config = dict(
    router_score='sigmoid',
    groups_per_token=2,
    norm='layernorm',
    norm_eps=1e-06,
    init='normal',
    lr_head=0.00546,
    decay_fraction=1.0,
    doc_mask=True,
)
Below are experts of layer 5 (counted from 0) of a mixture-of-experts language model. Rows are named router (the router's row for the expert), up (a neuron's input weights, with its number) and show model dimensions 384-511. Each number is 128 + 32 x the weight over its row's rms, rounded and kept within 0 to 255. Numbers have three digits each.
After each expert's rows: a language model's description of what the expert responds to. This comes from a sample of Wikipedia text that the model never trained on.

# expert 40
router:092157158111122061096114146124115069067177128128128157132116116060118042138226134159106173139070156187165117095115151143158148076124074154169063140123153167153145116110116140076112108133115101164087095141121134124119143088078105170080140177104161093119168138079110111125140154180090145071172148105116075122175084078119098144084092142086140155176134116109098089113117138138179137107096
up0:135139157120154125130128143148130118103102141143141181114171101220208114096079109119137117098131181138133157154093095149141130161129148093123084133126124146134136089106082101125080116123099195096115142151163163143067175069124237177109073127138144147054154148109173097147175114100158164117166131113124101085119045125153178167129093100135182171140116077105094072145073108096132074189136
Description: Plural nouns and plural suffixes like -s, -ers, -ies, such as people, children, members, biplanes, newborns, women.

# expert 63
router:095130131091112103129173117124124085138174120150112159195139144109135088154160211109123154125095116143120117090180105121229121094127109131156098142119106146134150128133099138035073114120135145112102115118110136116110255099112143109065135061124195158146140084092115184108201109161123129057127208077160095106190117108082102142102117168089135158120156109090097140128125166163156135122126
up0:158174167079104065099112100173192138124143154118147144111120133134149186086113165129113140140115117110123086180202168077125131132131187127120095127151155123139139183125178079113102104129120093083111068076110134155094119159113156119155177134155115173172160115100098107112106147128160120136157145111092147198100152137119099116124116099110155114130140107158178120147095155150121146116125
Description: Four-digit years and score digits in dates, office terms, release info and results, e.g. 1989 – 1991, Released: 1998, 2–3.

# expert 9
router:053139086082092118090148100128081106106193105183095117148176139100112049154189174125164137107120129116139097121114116101104116091109141113182112182157097149145111069124149151116121082167151164132045111161131101169117153116130154136071122076170154191131155118056092179153189141142149085112141204107140085161174119106114120109061101140087123147146107117135083095112120177140132096064097
up0:154183086129077133158114154095135067124116138160142130120122021136140151112130098088166091085075195144130076132127207119152148092176106079146053096126138186129110108140090127164129085166126088118161097124125117171081125171077138163132166162086113139107215152163152094136119211127124066171150073156175129118106147111136077153143128157151145162087075108122113131182083145164170099140090
Description: Coordinating words and clause-level verbs linking phrases in biographical prose, such as and, or, &, but, published, met.

# expert 57
router:095145083058100083092158116093087111139163122163137147164169149077089098148193144135145106129109130134141125107181107136180097063030119131168110169123151148184144155141111107108076131171164130127104121109105085137115140117122125142153140117121153111162119133092103167141165145153116119093129151092188112126179123105099085111109096114044149167124099093169130094105115172112151082048143
up0:146147149138111060139206160099126097101127126166101212132164108107124076110186157087117178082114159058127127127172102172093175062146092160151100137129145116098164109134114158121125148110125096094139131144185132131164173145099080185124141103165122104129134088148152201125112087162173127129158107099104154160130159069139082168157138133155138157143080130136120111143112132113125067131212
Description: Nationality, occupation and rank words describing people in biographies and name lists, such as politician, footballer, French, dean, Chief.

# expert 47
router:083122155086089069151144179116115106139166083147137194153119089109106043121132150116116131136093210163144141091184156082187090129109117157153096119133139157115161103113126109141076101158160165108108117145091145149083167145085123134108175116188179144163150085106135154143184095178178117080167178100146117146148149091117118099047091118115155151179112124096111100204128141132167148095115
up0:099115068073134167129125112105072122145128129168142125111142120138177160113107142102135003178099153135152073126180125120130142123120084095184135171124096185101124052077104123156112118075142105153147139134104128202095081140103105148161185120152114134133131178094097193171102135201105123106102083136130098162092117114145080153143094112070118099109093140106110152106073117086113154130099
Description: Column separators in sports and stats tables, mostly pipes, slashes and semicolons between scores, caps and results, as in U21 / 1.

# expert 61
router:118162152104082081091177077096122090129173089156158148128134124083141103144187167155100096145116144120117092123203147138146120122068076117173128117130150113158129137115108111122090115143103133131070117075116125173100177154162097124125163094149155141168111144090147132156180097136100118078127180115162059077165087088135133132098114123081123140133127089146087122126114179213132104126111
up0:134138115102114125130042103138127146125172130153150102103109149093152151109169151097112189199101128113142187148160171112104173126134130139110106161132171107146132037067104164137113090145144090153054137141074136140119128162150162144102099128105176166139093092083124121178111072173052108126187151162080133102152136094141128128125144134112120090173184125173178166090136100106204092078069
Description: Participles, adjectives and of following is, was or were, such as known, named, available, born, enjoyable, unprepared.

# expert 54
router:096169099049048116125114093126091089077180155109155128161183178057093087125182185158120156178074116162154123123154136152158121087135111157125110127154125118186126082126140105116086100146158124103086118082073148133083158103126121129086143150148131111121180112106107136135175150185154123112184130106146096131133115124103076144062122168101084130159126104138144149132127142190160104091108
up0:141138075128115077087133206133141032109107124141114127114152123079112164148146167116060165133105139154097110181090133141132149176038162086143110129146173121182074108088115153155180151105184153090139123069068093085107141121128100103090107128182158167142129142120168078060106144125090061121133175115098116133123148123160097147144130138100127116142110169153091105097140158107124128126082
Description: Head nouns ending a noun phrase, often after the or a possessive, such as School, Museum, Committee, team, Division, album.

# expert 50
router:080150149100099091109202095154077091144185068132095126140148133124127097178154199144113130148088193121107134143169147155193114121074092139185174108141133200112118095052118093091124121133151159125059165127125119161127149154106166111121180125154189141127146147116135126148133134164141098101146137093157083174205110086125111144039103131126135159171139130159098124168133108172103091125150
up0:125137140137169134102157192145129136153152172116127066114110122131126130153123114120184138188121081127154135109094111124134145114099171114183147161062130093125054141159109092097115199105100121131071102106101106134143092106153088157129102146161128100216176139143113125130133126070031123177123136116116130126114059090168121102070154060146119078119159161120103119098147102121165148135138
Description: The articles a and an, plus approximating or quantity words before numbers and nouns, such as about, nearly, approximately, another, only.

# expert 24
router:107066136056104111081158125121129090123173168132113092195117092110151088154169158169063144119104106172153095136135110150171106116141127126175086127141118192158168073091119113123082116083105111058056077113130083115109188119172089166054114126145108112100162143112111185127175133180118113098146171093172086150127081117156103116081130113159138199164135109114108158128151085176093102092099
up0:029124127136118132172166077091161119109078124117124130179149126080175121104107189120132126104199111124146136108149135086085202118110115121134125127077131097190149125174132089083157185198114142068148139129102123191069132092103138134042113203135118154140109109097105061150125128168126071124133135090057106085116082125132116122087145129150156135122108173094136113127152128121142153088146
Description: Number digits after decimal points or in lists, as in scores like 8.5 out of 10, plus closing parentheses and quotes.

# expert 33
router:113122095100127087104134113120120094130172102183068161182135120073155118148162160148108116117105060116146160067157103087198098116083123117181149105162132142146116083140128120094084133101152140132099119102116093170086099115104114109114174093157164112129158164098068169117196104132105075098164147124153057146162051103143113153015118176149134123129077095105144129131154149208118135130102
up0:117027125096133094135159135123101114116117163103128193158148087092108138134141138148186131116158118169123158173143078241075163123075096086154088154104106145125101111156144113095156111108161128097115121089149099125144086072162133093039084137105148144106150146167081169120084048159139161118230154095066120160053175129163116145087121069118133114133100153078161153118148172147104076103131
Description: Demographic and geographic statistics: prepositions and units in census sentences (in 706 households, at density), plus km, sq, %, subscripts.

# expert 39
router:068099121032056103111120147126085103134157111129141111153147131088088064136196169177148121106093110131129171173136098151162131113085096140175093141134099160149155113124130099120058108140205125117091128119174107123127126122094149095099133112131158120097117135117131163121148117174150111095143096085175095092178139105169119146095140109133139136169125120150104101165180123149092123107106
up0:081053109135118090175127081103063133121124130174106127187126135099180095160161130081094115175137161126104161142120174119121108155148064136125164201123146127046118100078121146098093176145146156174123121097112104117129123144147163078133129100124115118121114177133101119131165183195131133129122140109155133057095093161129132116114111109121133122128103090142048101108078133088116093157148
Description: Pipe separators between table columns, especially after empty cells and in sports standings, plus semicolons ending items or clauses.

# expert 48
router:047143134109102127131185124124140125085172119145111115121156083112121080179139187138146170109137165130114150103151145107208085096133150120177090130141099188143154158130107124105081032149132130120100172115127150089135184106142157162118154139151144095131149136107141112141192114158148083060129160089164135171173048096167068086069106147083135150214119151102127124116102144175126132102158
up0:232147156127162153110164135204207062151136116098124063146112110111186129111151107175144093164111050138145130108100143170144151135123140177123117173146152105099107159126159137122188131161121109177136156134150146153114152093144132107143136136094072135141174092122062124159094110119106140116120126097117100158116136108155158129106164128146216118151085168184123176066185094179129148140169
Description: Cell-separating pipes after a name or team in sports and election tables, followed by numbers, plus indented nested-list breaks.

# expert 23
router:065176077072117108124168119157160124105162114124128122130167165118149099247143149092113102138141141176143137101157124123213102120112137153154113116150166189132136093106158157088100114092133126127068140069132124159146167116143174121144116112145159149129118124103148173150188155149161118098163176093100105178137105115098114128039106134106088131213094091164099116110136160146135132135149
up0:150114148124147102193100120150137136126207105103131129130184084158126117123126079172087106163145066136163151153143118125142163093123154099116142083089123088148121094105141146114141137053155095136126113069141098118142105091152076119137136151090122132117137110130138147160096128129193166124159173108158158102154124097164169134105127116153130124162164170129129102142193114129048138125138
Description: Prepositions in, of, on, from, during introducing dates, places or events in biographies and sports text, and month names after On.

# expert 56
router:091178096079100106073137077122102084108170140082124153145165162110144068102156150122113138217108151171132137099162160158131123105114139157166115129176157161178096064132165121087106123131203127075109070111113094191151166123113111127090174084162110191115160112108121177185141122133145144116150172089078069104182105131091081126083134147076093199122112103161079092145124110202111095114124
up0:152080091070144144133086092190094167107166107133168087178095097178099179181088150084151149149138157111113105150095157087161110142118181109146143125109152126110149105140164105113149156119097153159077133109168154140116130140191104084132129112169141162154138142173173125097167114119106145110151143124104081126159077127062103142152096105095174156132124122127166155144163181169100104163109
Description: Full stops ending sentences or list entries, plus However, after, and kinship nouns like father, wife, daughter.

# expert 17
router:096167162078087092133178097164117054112119123128121170211153153076138085129134160204106105108074155155131087150147108094188133130081085148164074119166147150124114155121154111122053090125152143113071091081124151147091172091161092128086149131152164090149119096105121175132197132198189155083152126055152085097170102081137131128070116118104106185145075078163128089092101104141083135136100
up0:113170125085117167115065150129126165178160086162135116131171136156138152076110101112133104121070083122150143109138109121184124090097087084174172161140118144123178153178129155128094110104130134090122098094155128079143152133109160134154146108179171138148171165133104141103111096119143116109167118185180166124161151174072104148103147145111191139188132104089128135149123082131154130138125
Description: Direction words after prepositions like east of, north, South, and fixed-phrase nouns after in/of, as in order, time, all.

# expert 18
router:121135122075100078059160093165130083085132118086112119152104136061132096118161179116128135151113108113127124130146158172158137141100106113143113120162132150180143097110128125093080138150163159138086141094147130168156177110146150154123179088132163176135135107082148130165192115150108132102155161106138102082162112122077089130086130171112130142178148103136081126065130144183154134101114
up0:060130090099156143148113147092142174164171108112155181128127116119087097132136145121242123104103172108126133148151089125106186118104151074116109119170152147102127133117146158150175133166145141092127131129147128123133117092109181098155114128172130092143121135137170113111111074115194109124121121126144132117114137129147170079114132142099161099141111173155082142131087170096074081088081
Description: Subordinating words and commas after introductory phrases in narrative prose, such as when, where, which, however, that, and In 2015, he.

# expert 7
router:090125090086120126097171123165094073117197118171136136142157080089123098123164156098136143148080166133168125148148124142175130087111150146178113150157117152123180073088143137113100094105154121098113111104139093150105155122174108173141166092179182131146132126110086209147152131150118153096097115112085080131171065151161097087113129098113117188119105088131146143157120151169139083119077
up0:121185150125126086126175063144128134131132158170179066139162099148062012141136144116115098097120123079102092129062087094194154080126096153131176139099120135121157170101142145147120101163101167065139159079121127118173169145150119115156094127143096123162086125158155167130157143121105085108121117102100094132187115174102117117126159200135177136153173169178153118120126084150152138133164
Description: Word-internal or word-initial fragments of rarer words, often consonant clusters, such as ent-ic-ements, channel-sp-anning, long-j-aw, Chick-as-awhay.

# expert 60
router:117086155115113087139182095120125074135184157130134157187118122112188079148193213143107130106115195146161133166174166150235105096134105163152108149188146163117140116106125136097119138128126117084064098082143112121127171097167106133108174107100156181067137137071055140094136109128151104092196169095120107128147076108122104107048140112101099126144122094103102117154116156191113157095105
up0:114123168160069142159158075132140158148149100128150130065144083133115129114133170106113145135116143099136128144139179173087145130052105141117117127217096090122134149124118126162147104173150173073137136118174123140081119176146143117139069079136130106127119161177119127217162057117180015182142168143112130061118119154129112164132110127123187122111119076149099182143049105152133069112103
Description: Date days, times, @ or at markers and city names in sports schedule tables, such as December 26, 12:00 pm, at UC Davis.

# expert 31
router:115139126095086126134202110083156057124182095162143132188130157117104063169180173141158082106079163106122113143127129104169109102090096087193141118096163148134131100134146134111104106129170117123108067118142135153061181114171136112120153132174163136093097142110163142095171094167128129097154129119111120089162109102094085146062147153087081153137107067164097132164112149173137083081104
up0:103118135132108152118118098151141146113170102157108095172087164149128156156085102132144103116156135158108077093168146123112197128172057122138104170123137136197121163135104209134107096126063120076115148115149171236090106098101193159069144088092132122099158078088134109123087083224157158149105124131121108103039106116124123174091115141100115126167175174087112115134154143188169135122168
Description: Words like first, last, well, far, Born, List, and the first pieces of Latin genus or family names in taxonomy lists.

# expert 28
router:069107125102091106101151135093048090108172081142116133146163091110118119161143184141116136108077124144133092154131143149143173100127125125174149144161131170120103101132116118101107113194145164088103114146126135184117154122153152172056139085151115128058106156099082128140143143173140113101189135110127077104104123082127078163064120120104170146179092106118049117140110113153137114081144
up0:183119067113104147128156077118092118115143053087135118095137123093158138120176118146181159139144102138099077121120133136123119089141079108132112075065115101126163106102156115114109124107117116068130152105112132187161110151112089185106180172114141118159129157131094131152121127102139195090111169086118104070122116177129118119116139124128082144139140087134123158182164085130158087098178
Description: Discourse openers and subject nouns early in a sentence, such as However, This, While, which, that, and nouns after The like draw, deal, transfer.

# expert 1
router:131122131089133094130147097159116109076127094102147136140143107075119043154185151116130059121092074185152116133158109117175139086110092112182090156148141145102095139096110130076078083135142135160087141071110113147082154083155106118165134104184143153171121117119122139170175124210183156083119173095133092146155046134127097133088100124140160134176052116126073156084156108151110171101096
up0:118081161103122109198149154125094062142121131106120177172166159109096135071105168133117141165169109158131150082153155088143115159101075144114133101087202159105094170088106142161136144126142141121182108066172096125141083128136119163111118086092187130094152146157143100112136113111115130125124124099139123080126087118133154105120194107126097043081134150164107069062180125157108125157073
Description: Dashes, commas, colons and unit words inside scores and measurements, such as 6–0, 7–5, 5:00, 80 × 35 ft.

# expert 53
router:080156096096085098083139084105115054069174140129122105158137144088133133161156165131143127093078134139133126166156138153207143145144098165154146159163124164134164089121083146117107078094114090092079116059111092095136164131130129126110112087103161191149115146130121130118181136163097142113150139107114036113140090131126118115083131144094104147128114102118106117097124149168096167088116
up0:130078043155134169128120131166083122137148123126093139117138165105144161151134205121089111134113145135120133144122102123110123174111158160142141112132081147169156113100091095109110121134126185111072122139138121098134149149118119129094117118137106141169086159077094160170162133170192139111134192134076055073140131146098121061184085103097073127168216086106168126121176149183119080144091
Description: Opening parenthesis after a name or term, plus numbers, currency signs and Roman numerals such as $, £, 15, III.